config = dict(
    n_layer=11,
    d_model=128,
    n_experts=128,
    experts_per_token=8,
    d_expert=32,
    d_shared_expert=64,
    activation='swiglu',
    moe_layers=[0, 1, 2, 3, 4, 5, 6, 7, 8, 9, 10],
    n_empty_slots=32,
    router_score='softmax',
    normalize_top_k=True,
    routed_scale=2.83,
    balance_loss=0.000138,
    balance_bias=True,
    router_z_loss=0.0001,
    init_std_router=0.0203,
    lr_router=0.00343,
    n_head=4,
    n_kv_head=2,
    head_dim=32,
    vocab_size=8192,
    norm='rmsnorm',
    norm_place='pre',
    norm_eps=1e-05,
    positions='rope',
    rope_base=10000.0,
    rope_fraction=1.0,
    qk_norm=True,
    attn_scale=0.177,
    tie_embeddings=False,
    parallel_block=False,
    init='uniform',
    init_std_qkv=0.0466,
    init_std_o=0.0,
    init_std_up=0.0466,
    init_std_down=0.0,
    optimizer='soap_variant',
    lr=0.00641,
    beta1=0.95,
    beta2=0.95,
    weight_decay=0.021,
    lr_head=0.00696,
    warmup_steps=61,
    schedule='wsd',
    decay_fraction=0.764,
    decay_shape='linear',
    final_lr_fraction=0.0,
    batch_tokens=32768,
    seq_len=512,
    doc_mask=True,
    train_tokens=316900000,
    steps=9672,
    dataset='wikipedia_en',
)
Below are experts of layer 2 (counted from 0) of a mixture-of-experts language model. Rows are named router (the router's row for the expert), gate (a neuron's input weights, with its number), up (a neuron's input weights, with its number), down (a neuron's output weights, with its number) and show model dimensions 64-127. Each number is 128 + 24 x the weight over its row's rms, rounded and kept within 0 to 255. Numbers have three digits each.
Before each expert's rows: "mostly gets" lists some tokens that are sent to it at least half of the time. This comes from a sample of Wikipedia text that the model never trained on.

# expert 101
mostly gets: "\n", "==C", "\n\n", "==B", "==E", "==S"
router:070129128088137121122115118126082100064117076134098118123125121110135076139124106110112117109144165146143094125121129160126106125141137112084124147133131124127117128131117128132133158130080098
gate0:112130140142141178129113154142078110099119135166115128126137133116134093123137148090112123128111101162102163140133164138129135073128160124133130141165091124102113125101106128118133111187174138
up0:144097170087126090118141131095178176134172153097150156136107122150125119134118128118139119132114097124116159097120101148117177147103109141122127147130152104143152128110135156147103135106128138
down0:123146105088114127127116122104090086095131132145125097108162084139128124109144147153145115116118153134125155116108136148160116098151114102117161107148135153126116127091129173133092162130103122

# expert 4
mostly gets: " List", "As", " Sab", " Ty", " Sy", " Lat"
router:095114106103119140137138109086133117118122115128145155102141117135152122125151156121090118107078135127144128123166126159145069059117111114133099113146135139162116083105122138110116123115127158
gate0:111152134132148117153073112132210147135060134131147100160144106094140148126112118111127121132136113143106114099110130098147125132124089137150111115154191115154120095138094156107116145103177112
up0:113119139180123162127136144163129162169093115134149111129121099131147140124144106165144141131156140195179134151139055138118140168117122111123087144140104092157138129110173144105133096113110129
down0:139144167075148172141106132124137108119149141093152109152091141121146103122158143135094157140115134143100154127133085130118104122169128130125135081130163167089115084108150119158172132122163147

# expert 53
mostly gets: "\n", " him.", "\n\n", "ure.", " her.", "ers."
router:100124111115093120131112116097104103116128065129161185130153131096149105112134104137127129115122135144138131133134129159086150136204144101107138128108137136144128128064117130146126103128117133
gate0:131136109145106099106118095106107148158121112106097181132098113110178116145121137124095083151117096106077072121120085143112133124141126157101148113151148092116121110088106136089143140103130121
up0:117163124093131123147090138145151131101147132131138065092152177089131170160147164078155121140101154145141143119135172151117170156115149076136112117107137134141131133136126100159127078145173120
down0:111122091110134119119108137109094092071121115124123091110148146118141165123129157097127106160124130154115129129118092109088122152168125127132124141097158139156103087137080113153155099124119142

# expert 93
mostly gets: " Se", " Val", " pro", " Vol", " sol", " vol"
router:097094116113105143123134099095082097117103104140149147121142127134159112128153102111108132090090137121126141131177130143146110095172133149121125101154140115181117120125129140131087090102137111
gate0:130147115119140153092130115136125185120116121151146114162114126143139137148110132122112132164113077145153123107087132099147113165143129056150109154163115148124124108113145163154148109119149103
up0:105096115106117134167134115138151156103158177134121133124146153137123130105104155130096138140088165115150131144148092148060086137090100139158107081183097101137164099126117081140147141129142162
down0:101106124087124145127172115092157148118120105131162143132153172096128107149135130115122118136101107182133166111105134123123086098097125152128106146187126156131116130107114117125153129150131165

# expert 19
mostly gets: " al", " o", " ex", " pre", " con", " pro"
router:096113122102135206146143079105111103080120113126135153107149114130124124133143102124065159112059139143125103097163140137139090110116122173115132108138147152159110095125110142170104113120127100
gate0:134152105119092166155169158101142129113147112145129106084096156192173088132144108145174122161131125121157152132139103106124108125155111139138110111110162148181115120132114092151123100103143169
up0:098078110100161141088122081095151146116148098113112130114134160090127144102138106133142147140138130109091086120151136147139104156105139118167144137138116087167117138128139109138152108146153138
down0:182136142121115150159132137150109112152123098132151127115127076141147142143134146106104127098135136140183108147156110113150123123102122146119138132161111192140113126087121151119137173118151145

# expert 21
mostly gets: "ec", " res", " Con", " Res", " rec", " dec"
router:100109123110098192105164100130109098111112108134102134117160139130128115161114107109102132115093129167122108053169113122137113084107145178118179119126139123149121117080113134147075092085131067
gate0:098129136128116133137110129126151135084111134182151135113167115134170131112124202101140107118096112126135089142068111140174132096136130127143112149126081107125108085141111101125150139166131133
up0:100126132131142169137130135142101130142137114093104133152122121155095108123087162129088174174111120147142129152156122145128104115150157147112194122132110113141167115124103155159171132131166079
down0:132122148145122120141086090125144108142123148118147151064086134096154125126112136099129116137136192102144134134114126110109141150172120120131071162141139170153107112097132118133140135149120111

# expert 49
mostly gets: "1", "7", "8", "5", "2", "6"
router:126102118104071122136111100109027106128110126152123125094140136150073110137139131083118139114094160145141131138169124136112145119132130170123122092121141127159123075101101158154119110109120146
gate0:148083127138123130159113118123133113171109100140117133119202142159104151090144120145117104124113098095115126130120110091129125109078133126176174080142110102131158095093141159106144113142112133
up0:129100125124184111144128115120117139162089127111148160115108111097123177116103127158102155097108140115122134135107117122121152147104121109093109154111133169127107152144116131125115142151108153
down0:164155143151108134115099103115114171151095120168109120147120113175077157138149121124074131096099079184104132125140108157132152126076124110128162131102134096119143134102068150149127138124103106

# expert 59
mostly gets: " ", " \"", " (", " New", " n", " un"
router:090122122143143180132135099132118089085125111124107166116167129099115116161136156112105157078078130148140106145166108166106124134142127123132087127111141128162114089140107145164062113119117102
gate0:105128140196120122160145127124118109116133119142154161085133107116126128137143140172131087109098089123158114107116135130171136126122160090152127118129115136131105113102139139116152149160123191
up0:120157118090127092116191128112130093129139128093171147152118178146115146104166151135123126100161107170076137094101135123123151131153086115127139120166088104121113097141130104149102149177129149
down0:153148136085117090083130143124118140083092102088093138107090090134142143109198155107115087150135101149136138123081149133099098097136138121084112146111117115120132136129133111133171080107127084